{"d_expert": 32, "balance_loss": 0.00342, "balance_bias": false, "norm": "rmsnorm", "norm_eps": 1e-06, "optimizer": "soap_variant", "beta1": 0.95, "beta2": 0.95, "train_tokens": 339600000}
Below are experts of layer 2 (counted from 0) of a mixture-of-experts language model. Rows are named router (the router's row for the expert) and show model dimensions 0-159. Each number is 128 + 32 x the weight over its row's rms, rounded and kept within 0 to 255. Numbers have three digits each.
After each expert's rows: a language model's description of what the expert responds to. This comes from a sample of Wikipedia text that the model never trained on.

# expert 3
router:178098098192148112037135094052127147110129147168133121099173095141179107138108069102116084104122071195086084128141122126142117085129096143098112069099115108081181096100139163091138109110128125155087142114113201135162149134096114171161111105068100129160083098110126092145130098108127134141174191118147129111113200129141142168165163097080121108168155137127188184156139113115157170151098108157141182158137118110171155121090127142127151050175110136107142078119086083119108167120156132
Articles and determiners like the, a, an, this, its, usually right after of, in, to, and; also word-start pieces like w, se.

# expert 9
router:188121132189130132119128128129112142075126187088141080059158113238151153126114081098125129097168131147100081091160157117151099149169135170056128068080151126090129093140127139058197161052136161127143100107109154155151119156148098149128122118100100136168127081114156098124154136132134152169135154156163155089141107134144165134129155091110131062166209159109126149103100146092174131132144125110142164129197096077099120170130184173152145153115114121089105090199116132146121132140112101
Digit pieces in the middle or end of multi-digit numbers, such as years, coordinates, heights and climate-table values, e.g. 194|2, 3|04.

# expert 25
router:129158107136121151100145113090133168057135130061166103117169079140123140127112132181133025145111108131151075140162121173120057082151184211169110108174170098138172108106076153108186094106128090112076145153123179120180145110100121162161083129167120096154137112173130051128155134129128141162184119109160150112143139127110148165127150063150145146086125105066100189121114151111128209135164149138149127169158150114144152151141145136098153107139114158102081072160119160139173142128122116
Word-piece continuations right after an initial letter, often b, m or f, such as B-ec-ause, M-ount, m-ain, G-reat.

# expert 30
router:141075181160147117083113074112128095152083169086130085145147118110173119089140100113182110118142155147112112167142182136164148138070121159115090068132177147053134103119143112036169148098113118118148106154085124171183108117112073121117105145121157119153133097087135127166152147157137163095123096178189140101168090154156193185137123109121164131137187130090148162111107150158131120146111150183102124140138106160152244137132156163142161122111095107091098115144049148125121121139192126
Closing == and === of section headings, line breaks after headings and sentences, and opening parentheses before years or clubs.

# expert 59
router:183182168148147076141133107134079160141150135123143069088118103152149105098135099164174127083163170146058067094132183126164161133166114179106103058109176123150098109158110141115132144090122122081113076116106129152168104150121106082119165146077113128158145101118153075116183130145179142115142109140183154103127172101151172134102172082129137129159204159162121130106118170127132131121118155152093112226156102142142125089123144188132154097138121169118157065153055138132149144106181068
En dashes in scores and year ranges, degree, minute and second marks in coordinates, and decimal digits, as in 1–0–0, 48°30′S, 2020–21.

# expert 8
router:163143115142110117151089122091157136129134128076163111134125129135158122072140083128111122168102117150108092141102164073121153094094169102132031088142170102131136103147157117076148162082124090096148098049129191118140141130093119175150133124128129175146200102096120110155142142134142111158147131152177221122190171113121179141138138097164150117125155163131144173138129097123172127204118194085133129162129085160193162124111132145110140018077108173137154104159117133087136118112179112
Prepositions after verbs or nouns (of, by, as, for, on) and word-final s in plurals or names, e.g. cell-s, war-s.

# expert 43
router:151118129138123120104140079112184149145119154128155102095201102126185156155135066147118117083107126120117120116167148118163139144153149164114110060087222124122110097133132126106152140117144130108157123141096109150174071100094094094142098137185126106159114099130127125137121167143135108190243170155191159063153099103132175148123140099091160093121161140105141128163108188131197111158144169112122170191113105091117126138135143163103150060121102139113189142160089103151108140045184125
Space-led capital letters opening proper nouns, mostly in tables and lists, such as F-alcons, S-ociety, B-ears, F-irst Division.

# expert 18
router:121144185131186078124135086141152114126094156093159112093138088217175162110103113128100106146105086186160132113168143162145084081108161178102111099135166150138205079092200159120176131131146097118107162135124155109183097162121064118136035111130104120152175116081141104074116109139131118181161157137126146090146088137154140121104130108152138086155110180137178168158118158109107116161115123134172216137090095138103090096106113083171127151113110179101082118171117118078117139120116105
Word-internal pieces p, m, en, em, op, as in hy-p-ocrite, com-p-uting, cont-em-porary and chos-en.

# expert 17
router:097102138128114114126123133161136120139111172111153145122137091140182073119111126096123103147152131112071068081139130174128082137142116121092167087120142123102177112127091124100180215089187033133151122082134118108169112186118110179141093196122118158142151135135165103173151130147175107191094151177150155089142106112136138116147150036117081082144114147108176139169073129087130153133105193112125121132137128192171141152087116157091128149149101174109173149164150105157173088076112088
Word-internal pieces after an opening fragment, especially l and op, as in he-l-ped, pe-op-le, F-l-ight, n-ow.

# expert 52
router:151143138168083133101136113132111090163127148185113077083144079154149182122095146108167118188119113093138126140150146147144106093089088114075076140073109151126089116116116061117185107126194114111118136099126119178151080116110040129109052164164131104154144069069177082169149093134098132117163138135125192088141171097123150194149148136148127062160159122142094149130130100133091129137150096174120179087128137083117105131095136106128142044124067160107135126175117150091083131101137108
Blank space tokens in empty table cells, the word start em in employees and emissions, dollar signs, and stray byte pieces.

# expert 6
router:148063144145102162095152081108117083161109187182149124150154090124139131066111109141185060075133099158081121134147147091138131153126190112058038125050155111148167133102177161114156164089154125128117108118096140116131134136076113129175088140073160122191151130154142097127152177154165134183145102188194146110145119101106127174143116109116132137100127180133149110075123107132189111097149120128114158161165081097119113130131179097076153100093105181094164146132104139127165103104114084
Mid-word g pieces such as machine-g-uns and re-g-ion, plus semicolons in score lists, opening quotes, commas and of.

# expert 2
router:236171174180142124102080107115177105126144183124129100079140129155215165119133124164154065155158141119111095128149151084178102096107177185111058061106148125139135095170111139103152127094116083145089142091112125116167070158109061140168169106127099129180115114086124118119119121112195080139153150130122120111120115132106163160124110096100161125150180140147156145084117170112195151179160113090114107164103115134133130145069108146090189117127105104093115080181133110135138096116135096
Single lowercase letters or short clusters starting a word, split from their rest, e.g. s(q mi), s(on), m(onths), b(ased).

# expert 14
router:142170158188126102123102137123127155125150122068153048131136124148144176153134020169149128193085140138069098130124154120173115120127195155039084136113123106072156068176124161101138086119145129124137047165078108152161101111084097091130137150150125090168153091133143134115169149167162156151129127113137140108152120140128183165168161108162127058118124192143096187099125104101151135126163114104141137097145106151132151213140112181147159106112096129093157088153134090133126116110138102
Capital letters inside acronyms and identifiers, and symbols in tables, formulas and codes, e.g. NM_, H_{2}, TKO, CA.

# expert 40
router:166129162184181057147110096102154111149088149135173123114148066149112140071119095151095100102106118140058120098229123117181071138097123130085160177128130165093167134155156141094163169122137128097097145076119170212130099163131133121147149157105120145118187128147168080127157127189170122128156095203161114111127118086162169154156119130085143134152143156061149157114130181091073143151119138061141136127112115169128168129124135122137099139178098124133162099169131133105070171092104141
Single letters like e, v, j right after prefixes such as con, pro, pre, as in convicted, convoy, previously, and word-final e.

# expert 48
router:129148158176116143119091091093120114131101142145153128131228132148147128104116092087115085101153120118058119136144186187141124112107173197109105060085119125109206150123097101109147093097141148081151103130152127168173121137069083099144095146104129136163175157193171083159120125151158172154172158154155168101130127110133203118130150125113203069140157113110166109124130104084134150114171151106130130133102034167127128150083128117091156115131131122147127096154082083108152200107163116
Space-prefixed capitals starting names or words, especially P, E, O, A, V, as in Olympia, Opened, Vives and Pitești.

# expert 23
router:177121157193173053151121143152107073076105139102144141126161130121128184125114106176104106099123150123109103106170177125113148180132132144050090144114121092123101122196170163124165188107219131054108063108076103145177151147167090126134140147094109127134151062127145141171198125134168105133134111134107120086142156109123141185125107112152101083155109174115115111149135122150106141089153096145185149141081108087097163098080151139118149066130108117097138138135124117097179111069138065
Suffix pieces ending words, especially -ation, -ate, -ated, -ity, plus i and oc inside words like loc-ation, Ass-oc-iate, v-i-olence.

# expert 58
router:129108138157112096135073108113162112101159180126192150054164107196127130070092124121119138123101099157118110130159148115125086146105115175124141098126138196120149097123189128127149185135126108073128129069100125149154123164158124092115095138114156064171102093064113110157137142145154083122127137213146144096172176187131137194135112094151131122151132130146094151148105143091115077198160118184148194152158137080094176135018102097160077135136137134122088126162142115118102101123127105
Word-final pieces like ist in tourist and artist, plus e, as, es, ome, often ending names or words before of or punctuation.

# expert 44
router:138133133162110079056154155115117095108120164164153072092172110117121153107122144081159085128124130143093101153145171108208110074072206163105128077091148130101116104181135138092161162118164120062144120126077118147142098103133119123123099123122118132186141059110202132078127134170140093173164128140149146111151120118116152158136177090138135105121178150124141195121102157119169122135174149128131170169098088158099134079124153137119129069111087215113177136172105096138097042108131112
Pipe separators in Wikipedia tables, especially right after a year or number in sports and filmography rows; also other punctuation.

# expert 29
router:170089166115158164063121150118092144116075141141191134116167112113165126145142108169103087098127152132084069096119149136135104166120168119074148098134139105142184147152098053133146161140123079139090087083086166153113141118105124167156138156165146130171183102182147134176132108100125155220144121133120136123126092080100171126180143088136141090159145104034134181098120090090163156117126176092156149120113096116165144149108146126133160130134106215067101134145086091167136074096099098
Capitalized word starts like Ch, Ar, Mar, Sh, De, and inner pieces of names and surnames, as in Bieber, Chief, Kilmarnock.

# expert 26
router:148120137147149080143117124132092091098085137156137117093138081105190148136128136130106156113121171188114093082161124106155154168150113116080095122142155103111188120124182156132157104086121097091140098098096190178159103080121132098192142100106109103164205119093132173085137124202121113121111115138172160105155137184180133161141117119132121066137139154163106109142021136092184117174175232104136124181122124105161153140055151161159127144119129156108134115162101089114097099116147131
Final pieces of proper names and surnames, such as -ley, -son, -ton, -pe, e.g. Stan-ley, Chor-ley, Roddenber-ry, Kazakhst-an.

# expert 15
router:119138168126166101132079121118092144066134195149123098122170124154197137133158146104184091111130131116095126077156162115116132102103153153119097144145141098152152121179153106136152123122130122073130142121108196120104088137109102122140128125127123091136170076148148188101182092145090169165175160149117146126101125179078187184202179120109195111189151108158105116126079190060134132142152209149125093102166124156118102145074094158127171112174104121139110073147125141117136141049103084
Word-internal pieces after an initial consonant, especially after R or J, as in R|ap|id, C|our|t, R|ep|ublic, t|our|nament.

# expert 63
router:131122179133098111102128064130198095152187137117149113078165100170134129126126123068137117090081098123063097147178185105210125134165148158074078087130104105135130103142157089070153113121151137107139130121049124116143099146119099104128088147137118120139098077151157128117117180154124142166148119128145143071138118152170154198120134108129153092113148148140109194145095156096141119124164136092190165186104093154181159129135181148168128113107067178104176091167090094144129106087195099
Pipe separators between cells in data tables of percentages, scores and results; also semicolons and sentence-final periods.

# expert 36
router:119092119130177150104068089077124080121183145127163149085161078132143167101099127123137114157124101110147092124131141084143114111131114103088054105069143094112099114133176116071143131059113126145119134140110133123165112066080109118152127119160092115183105072120129157080126135226127101132139110146136177077200078133156144174117115107077174128141149145094136131116094126133133100153101194147138152140095068161170188119129142142104173132128121119077152155154142063139144087076220119
Word-ending suffixes er, ing, ed, ers, ly, as in gunn-er, runn-er, vuln-er-able, Liaon-ing and engin-es.

# expert 49
router:174165151104186157087154111093140167106128170156130061051151122165199146126072131136144055113188138151112068140147141110147096097070137129091103101075152154160166078161162127139119156104157107131155138102111119127151170130099071097165137138111113166150097096152112067137120155142129136172215172177126113106137152164121143159099141110120082139126160105084130182135123183034121119101127112136156125155106102172131153149120166132123145052179125133114167088156118144196142139101119138
Space-led lowercase first letters or clusters of ordinary words after articles or verbs, such as st-ory, l-ove, m-ain, le-arners.

# expert 5
router:120128134138139149115083171035096110126106116106134126118156115154113119111145033146168083076115109109124110108145176113130162120147115092107119097111204146091187076112095156114148121129165138116140092069089122170199113104138121123135184163129134152173170099134138081120144175135207119147130112156170140116138115102159177109141130105085091067149161148166173152122127095135114184101091103151154123162143103162140117132092159146102178105176145147127038120183097134120146152033127085
Dash bullets opening infobox-style list lines after a line break, pipes opening table rows, heading equals signs, plus in-word hyphens (non-spore).

# expert 20
router:182131159155107107131103034114094118104162137131114130127148081150139145118081071137118131117171127095096062111119140146104093166121095106110102107158178108085113111135209113106168115105127097084107112144106129105173178109126119118141132150094104106146165074144163136093147105153173093122124122183155158119172138141134169160138130123142185096129123142131162108119068097152070091151180159131113207109093118168186188119112180177104145114112093127083101118132121029145146079090158046
Derivational suffixes ending words, such as -ment, -ation, -ical, -ition, e.g. Commit-ment, Depart-ment, polit-ical, Document-ation; also heading marks.

# expert 60
router:132128205165187140042142165135137155088150177115151107142188101153164083123091067077097113141162117112117120151151148141134074146102144119101125134080145162102179106155129134043160139124095138096050128105073110136129116101095099106172141130125131158147153101086123105100118148106179128153199139124138127104118146137138126123142161085088128084150151167100178110141133073139137128135111148175160196103175037139117096217103137118088177105108082169119095130146116102094111102127149092
Word-initial capitals and The at line or list-item starts, especially K, V, Y, as in Kodumudikal, Kool G Rap and Phylum.

# expert 46
router:109116136148165072114182072083161132053138136119149111101141109118121207164110125137131124146077155159110101113174159179147141154114144099146165125106169099099183091092142173090155154110120081124081150125113148115177149148039133140118080107177128120142107108167140137161111221163102088089162123166175157102152121184132165126150103085160153125136123131136131179114090140108130134117152157137142090108112106151167147163048146156074191131120044195112102134134100121101112184102138123
Word pieces such as ut, ass, os, pt after an initial Cl or L, in names and words like Blass, Massimo, Lutetian, closed.

# expert 50
router:171106131147212150104144136046196099117174162131151137030147061126123094149107135122191109127140167170114107164152156161130101144116143187139103154085132090151119054122131108115131104081140149120101181124112147117113151099161100132175150119118180119176143097152144107131196124160151065095147159173099137120195103124219120136131132084070141093153131130077130112073143119065181130134134161121123120133113106143109100128151093151080116123140081177124160143152133116107105128107176089
Inflectional endings on verbs and adjectives, such as -ed, -ing, -est, -d, e.g. remain-ed, scor-ed, fast-est, Thir-d.

# expert 19
router:177131208119179101044107136120178099095116178172148142052151131128152146157113111104149058092079135169110137076201152150162134091164219133102071124095150165125109111142150126125151154088149152157101129099129127131147134146125125104114104171101136098136114125146147140144200126153103133112141131087122156132157108093208133134167180106144123126144169161076170145159109174133165101158165160163224121147104139120118117190092182160123127080128090144100129150163109142098118093109158126
Vowel-led fragments right after a word's first letter or syllable, often in names, such as J-u-ly, J-u-an, K-ir-k, v-ar-ious.

# expert 51
router:161129150220102079129105145126105145086089126156139131135140120244171166133123122102165131089139161116095125123153161106135149142156129155096092064114129136098187122133138107077169128091111151145107133132096148152173113118136069132153067097130117101190123058184118087121148151160099156116168162157144191081126141125119142182157101071095138084152149124081120136121101100084156182138174143142196107179118072091182097138140123188160134102137122150089133098163081072113120134134125103
Leading space-prefixed digits in tables and stats, e.g. 0 in percentages, win–loss records, standings ranks, and coordinate separators.

# expert 0
router:125114125173155095127124126062132133171144180131115056092172127174107147106108084100168139130167178137143113086148172100171071153137142148115151093056159084100112127133130105109195112088159103107145150134096122134169134144092101104135132125129105165192111025139166126100171155116140105173136156122179117122133128117159122165128159049152112069212192165121133176133063120141146115161141150134120115165143050139125116127100162163159178128119078132096169103178113145124165147135108096
Single digit tokens inside numbers, especially the final digit of years after 200 or 201, plus table figures and percentages.

# expert 32
router:170167160182106153066135122110100139093151165066132124102170135179164112106092139103178067146142175091100126094121173134161093149171141154078128057140134149101113031133133152119134103135122135097104114135104150149155164109052059126140165180129107106143146141148134080141147159143143158148132078129160144107203149165166119137140157154057157117148109111120160115146079135123165124098168144163143101175128132144156139209132195155132109152160079146155156111125070095168132169075091106
Opening prefixes of lowercase words (de, im, un, con) and byte pieces of Cyrillic, Chinese or accented text, plus curly quotes.

# expert 21
router:137094180121160135147095140038145121162157129094154137101117122108140176105114150112099101134095119114129097122152132102161100087164140126108066130001123118135145139132120141119161077077115109130121120135119109192186093072115091143195100154164153144160190078132185113148134170166100158135194142135139138088173079117179195146137103092097137110151151146186108100162073131095172112204115121146121122116141154084089152119129153167113151120144111140097122141128171075096174146086151154
Mid-word pieces, mostly er, b, C and ent, often in names, as in U|er|dingen, Ust|er, de|b|ut, Bur|b|ot, and heading capitals.

# expert 4
router:109125106156132141119121138127102143135136105105146106156118112116199109137130121115095142163119145129160131142181187172156086162158133172111145093095148125109171112158149132090152075161193095080134068083141119100149123112081126183170099177110149160136184102136140103090110181170134111188120127119156187093209112151147163155227155142130128122167139094141137152155085152094166181168141102148123167155180142133123086198106129166098150125109096154135119133106100099203128077121209079
Word pieces right after a capital letter starting proper names, in tables and credits, such as A-ll-en, D-ow-dell, Y-aw, H-old-ings.

# expert 12
router:110120154162188127103079048107143094149120144106119083117129111150162106106133030147170127127167163159152078120140112124116092152097218166116077100028126148100101088110146091070172139107157110120137110149051157128148116130073051114147126142132152143184110081153119158093175133129148157133120172128173129099151128144162142131109121095110110095145161175121130149171104126143099122164077122115121111170130063170150159126126147158103165076128077155095137110149092078122097159129129065
Line breaks after sentence ends and after = Title = headings, plus table pipes and closing digits of years in citations.

# expert 54
router:181123148165133119128138062081154083168139121116165133136170094139106163169089102152103120170101100125070119117124121133144118091112104161073194100085159071135101122155200140138145153111118096138100107145111142152129105137100080119141107173124110133140085102143190116137142165151182081095167119164138185097150126089116151167156150099187131124141152089089144151097141108146113162166095125111145121188085099215107183085104227083123113101168079192156102090151132122097110122076163105
Word-internal syllables in, ic, at, ut, as in def-in-ition, F-in-land, tra-in, Synd-ic-ate and Instit-ut-e.

# expert 35
router:120136150173164075110123125121173095101150130075152132108132112137159199039135123066162100134152125091135127095188153131167110067110153171072143145133164098120103078116169157113144144094157169090141117152084112144165118138141128159137096157086081098133118129156207092157186127151184103145140129094142158089137147118145101148159104115099097110113117195115195167150104146152178139118089115135130131131121111170108206128140161192053116111174080131097145140164135115121105185054160127
Short inner pieces like on, en, at, ad after an opening consonant, as in Opp-on-ent, Comp-at-ible, Berlusc-on-i.

# expert 53
router:110182098157153152101128146113179156116112154110211094133175116141137163104122112124139020093122174119140108104128152124122113147112108169163069157124114100104128076137080155100154129104174131084117099127113130151173170159088115151166130163126124133128150089188196034123135121118101149132189120112138126130195138149127136152139136141123133122107172122106166196109101147084129152150151141096122107102175118173100120218166119191086090109143078151074140109155072130124181161086139077
Second pieces of words after an opening m, c, p, as in M-r., m-im-ics, Pr-im-etime, ex-pl-oitation, c-ult-ure.

# expert 55
router:150151131124138073110117083100107127087204141123158112150141100120104131080072135104103081192153122164134113148186157119172122107146151139068094132143134119106142123137130139105174154124177160113156136146095151158173074131150129197194170114151121105152138079131172129171204091150110201147126158138160116150145162161116160166224148098113118122156127134105090102133094156126098122176107107163185070143098100125164096167132155109087108087172095181049060120139129112102111124088143118
Suffix-like pieces after a consonant start, especially al, ent, end, such as C-al-ifornia, g-al, It-al-y, int-end-ed.

# expert 33
router:153134131151155075133083094137128132083154140093136111150178103136130097095123080116114112150145191129128025115183172080170104192088180098123160106076146080103124105145164200131108130144168149114097127125070160132124161112073114121175123159080134070157154123151128156151173141155119078132184122133136127092154196126176158169115162080173166092151150138135148099093110116141126145153188143089134128193124026099137159102075144132131147100104111107088139079141131129135113140131166142
Closing parentheses and word-final suffixes like ish, ation, ory, ship, as in Jagd|ish, Engl|ish, Qualific|ation; also multibyte character bytes.

# expert 39
router:205153134159119141110078110075081088143198160120133081125139084133162102116121127119130071081151120118093132149112137147113086085176108124109074120098144093088177132151176158097135101088093130098164045091108117113122121175113012170157117147148127124130114129162128092154120152121167139178136131178141170099160107161107181123132093123094128130159178133101115145108112142130181157088136127177126141164159059192092137102153113117134058089108083122088086126159090102081115144090145148
Mid-word c, as in unin|c|orporated, des|c|ended, Sour|c|es, plus word-start prefix pieces like in, ex, att, over.

# expert 34
router:185178127175121107120167153057125105130138155113141119146142115124182111089084109140133117143106132223123113156106143072152162115115127131084089044104149071173125134136120093109132144070150107130147073107133095108161123141100114153109131126128117161183189114109101111109156151141198121141192168174193178071166150162178166136120149087145139121173132134159157148117100130133157197172120185160178156153094090131121152109128146133115124032150106135083156091162123107096111120095172118
Prepositions of, in, to, from, at, for following nouns or verbs in running prose, as in members of, interest in, decided to.

# expert 22
router:131082194125152118042083140116126097137129118102137095091161068189182151110110095158148136147169166168083102103128120136188143086162137102100133033117169125140110110175136137098150148114132093139095141180084197142173127122133107124132157089106049128187145119100159116110144119204212171144128129158116166110137174123162168119127191100144106147151133138132156127113171090160147172164134148115123149177094079125158173104104151086106169097085131176092155160120108122147090144115134136
Colons after labels in infobox lists such as Species:, Full name:, Years:, plus dashes, slashes, opening parentheses and = headings.

# expert 13
router:163145172146110148126067138097118123106096138094111112096166093146134144093102104155065112155161135158144093096130178164159130168162112130082142086128177130088125127105116132106128120120147112067122017140076134159144096151122103124135150217181136140141132153187167120206196159201123116144151141107156187108164114154125183142194140129128145101115130126105172126185111083112106112129109145117139212149093074145132113151175165161141124085143119160148104115149074133149073182106117118
Capitalized name beginnings after a space and -ia/-ian endings, such as As-ian, Is-rael, St-ones, Le-gends, plus heading markers.

# expert 62
router:152158175116134141126108129077110131072128142129151093168220103145172117110078035103117085103149096154150142099149156190161132128134180138131107081104109135077180134142156097123158183117120160096108115122099136190149107172070068136155118146154150138169131107098163057137187094182173158165130135166179116107187108109216121112144145125133167106139157134144175137111122107131149152187190101101122132176145125091089141091101120104138154116157145151155118098149067069138120137134109121
Words opening a sentence or predicate: capital A at sentence start, articles a/an, copula is, and year prefixes 201, 202.

# expert 28
router:181132122144144099096129124107131127113143142124166122103149098104122114134116108117094147189127137124115128082142141065180129126099127067058115142143116099131119057167137135108157126099127073104163070144096134115144086118124144127165141125055116083133158107089179091114148129138171113163151124103140188108109178181125116150121115107049098089170199172083220110083056137153132191115089157082132093141186101158141165163141119192114121120124127133046123116140114141086137083127170078
Word-internal pieces following a consonant onset, such as ack, ater, ick, w, ck, in Pollack, Collateral, playwright, Blackfeet, track.

# expert 24
router:143120195155121163093083096116122082150164167113118121126160102169177153113108091115113143113146163107131084111121158160168133142089161106117101120099139143110133109126206163095148108082147159137170012169102104200158087132139089097128196161127126087187108107102158170035128143122164112128134186127180134092191122111141173156171116110127133090134144181132121120098122156127139074154137161169164164118142103149110134134129104123147125126106127147097110100152062039102095137068142131
The D in COVID-19, final letters of names such as Magdalen-a and Ragnval-d, hyphens and commas in date and season lists.

# expert 31
router:219087126146168100119129097093144126073145137158150140115184137113199094135140054124184130142165154109070136113181143136138097139176183123131117164102154131164115116178106112066157148155143098021092078130107155136119104132116154084145096156121113167158129110165209097135145128147135157138197102135118183086147116108151190163179134120113162116116105166125146124160105079121098109109140154124132145140144114082093151166105097129166148146092109121128145074138035148157084110099153112
Sentence-ending periods before a new sentence, plus initials and capitals in abbreviations and names, such as D.C., J. W., years.

# expert 41
router:152109105143116136075107154125090160153110176176119119097168111185129107140118146114158094141111135189060084039169143186167157182118113097109135136154171164133167118115122130120149100077176142099137080121105142192145143166146114142146152155108176122122188133077122048162130118178094118149189104154165098121168167123164165151149146076110152129131120102135113153133079111008114153134163115119113139092125127132171099147084140128125106114134052103149142112144142146113114169077097065
Pieces after short openings like d, t, D: ire in direct/director, est in test/wealthiest, en in Denmark, Emp-ire.

# expert 37
router:168156138177122105092143098078134061075126189111143130059125114144158129133118098105115120124109170141131085170123143135211085058111121147100120116069119156158121095155190082096155105094104066127075078097106086095150158167089112118132129093105119194142126112103155103109154137130145107160134114169186138105148115109152147139127079046176108142120206149117128133125141105068161151128158129147123105169105119086083157140126126115125168083177113152136128103151152132048090082129200108
Common function words after verbs or nouns, such as with, on, that, which, in, plus the -il- piece in ability.

# expert 47
router:125103174147109130088121135131107110111083131142160135077166103190159118138094088145121109105102131179150098139131128143163108064154194128101058060094126158076165086161132140029119162126135129039127133121075118138165134130141143123154173139117162118239137134100177124152133138141135087164125184143150150084127102118148156191115103101119150089117191155151140116097103140105177143133113124108171180137110068146166148134124115144133156123106118191091109108179127101169069090097147105
Space-preceded pipe separators between cells inside table rows, plus some colons, semicolons and closing parentheses in lists.

# expert 56
router:230101157134122100135090077112151135113181164117169118095152099142183098161112063077134113113130136182140084153148187164159105149111109143123092147082197132136110143181151094098145146066211087140133081149076111101175130090106125099160121154150116144123114108112201141088203104143177139129188119154157183112129108160081146132118105108129150126133137129145158153152140148125115145138178176144129182135160109107145177126142140146131148134111116189072101083140079098151084084133147074
Commas, periods and "and" closing a word in lists or clauses, often fused with the ending, e.g. households, Party, alcohols.

# expert 16
router:143102136146108111093098153107106148058082163101187106077152095148171081134118107138166105091173152115127069118139166157138125147167139133064140077060169127137122094204151104048167136064154113127137055139131113185114137132148135111140103146141101121166173137158163064128174097168157131122122134112150188100156137150121189121131182073072147091151192120090160134090121153056121144137112113104120176111123100098093134126129153174076125158173111126099101100139144120191119156149118129
Year and day numbers in dates, such as 201, 199, 18, and month names, especially the split Feb-ruary, in birth dates and histories.

# expert 27
router:173098106121131137134057117135127127119139163138189125122144112171133141133066090124139084152123141097071116143186111105106146084090228149132151074104173077141168145126149080124137109129156062120105131058110154121127111086097125110161148214168155108169109097106165087099177156117110139164142145149125201103107185104135149173113182111109107121158152133118101210152130115119151180135148134171174133129188113120128185152108161093111125112199118130089132147125140145146145062115094083
Pieces after an initial consonant, mainly h and y and rhymes like ame, orth, old, as in W|h|ile, P|h|ysical, n|orth, twent|y.

# expert 1
router:164103106132121126091100155137144136135143156072196103148133048199114106144139078112137086095149136150115073142140133144112044091116186157150139054087147146097143120223139118108123078100133099144155097138119142127157174152098104126149123129101125111149199094159147117139133146179128160191156083175139160099231177117140167162130129071122125156135106197118130124181144144077142147149076121114122108130159147171120165102139147097078086165157123142088145128141098121120160128124107073
Single consonants or short consonant clusters inside words, often after a vowel, such as rebir-th, in-t-ended, h-t-tp, poin-t-s.

# expert 38
router:102103178154168123101084123109187106128107148142114085122134144169139115060138071098110051116155095138107114059133132103183116128165157087099143091172128140087072069142125109045124086127152075089054131144120111202125110142141131154133137148167168078132140119149170092134160147156144126127186104093157169102140117121123176177165160095153164102143145120126119137113091229133162148127124163164164103163101090067091141130111155117115094119103108182127107076173148148135089104097137107
Mid-word pieces like ur, ol, el, R and accented-letter bytes, mostly in foreign names, e.g. Sh-ur-ahbil, Neuch-â-tel, Id-ol.

# expert 45
router:190118143138102128073054047052148112119144161072136104126156095162188137140146109146139120126104169139139094148140159163193119116214143125130073121076197125117095120168137071091125148087147132131082045157110106113152137114138111163155113167158096143149116145091151099112170094150101098142136156118170131108144177145127150147162154111054097112132152097123162137181143119130136163216126149126135103163161134157111131118122119166048132095115083128102152123180113156177103085123156146
Conjunctions and linking words after a comma or noun, mostly and, plus or, but, was, &, and b of born.

# expert 42
router:164100156113163118149074073066124120110107155114119109105132143162165094051138086064171127189099113163069141148138157129127063108094185098107123082104130154085114131135161147098136162098124165151166137130120140163123111140134057125142118108109110128146139108109116131127130129146140132150125140184155164083185130150125207171137112111152164110153185151143185139123118156152175099175152170120118134171199122182146144140103209100169124062102113139081097137132065141169152105112155043
Word-final plural s, the piece ear (near, nonlinear, research), opening parentheses before years, plus quote marks and apostrophes.

# expert 61
router:141097165151130123106155091135136149116131138165142066141138058156097127113120155098133105147126072128117138105183166132103073103195136137110120093084215190096118125201140128089141155108167160121123104110121208186153197141067124119150103119122117118142160137140123162107162137134131141121193116110118150112124161182204141145144151054132096129131164173076159133146122063078154123102162138140120105145126154105137149203137080138175110039151127160094099130178146100109148109113100165
Byte pieces of Cyrillic, Arabic, or accented Latin text, plus odd fragments like z, ff, ver, ach, table dividers.

# expert 10
router:139148109146138125131061105089118072088138139037111125122138107182124136137062088087154122117095099131111127103146128091168094134132121112057126111133182131126121145154192126117173134115110053068144120061086134144133156100092138164154125108092122148145122099127127068061165107136081101157119110187141184119165129114202133153180164105181156129103170106107114216185103145171158147152123151155140111198122166180130139156148150095152136147157125153144167142184131085148125120152156088
The piece le after f or comp (fleet, flee, completely), the suffix ly, and auxiliaries was, were, had, has, also.

# expert 57
router:146134152166128168139149150096115164096102142109124095117164087175132101126104134108198079163128101168086064170148113130124051123169139167161108105105180125186134142150157080097154080111193102120063105084116147173160159169152101161196045132106114176151142123189095111088101126158126122167117100135138127096128123156165136125140119110185119111157134096084131146164116136107090171101148088093134147162111133138098134155083149097145147118172116211132072166150141079191141094095163090
Mid-word f after un, sur, high, as in un|f|ortunate, sur|f|ace, plus pronouns he, she, they and pieces like it, if.

# expert 11
router:163163136161128116106149107107160126071138163114127108127177143149142176159025119108193113111165119187049097125153155109149059165140140158091128072160143110156173038130174167138157138089140106101056149085133161132118130143069098143143162115114154169178147129128144073071107135099079154173175116157134154120163093122101138185136131124095117155162142123172143174178123125109106120125100141147136131085114111131170144141079203191134177117119085119143137097155097093151132139124132098
Word-initial pieces and short function words in running prose, such as ear(ly), re(mained), th, his, first, two.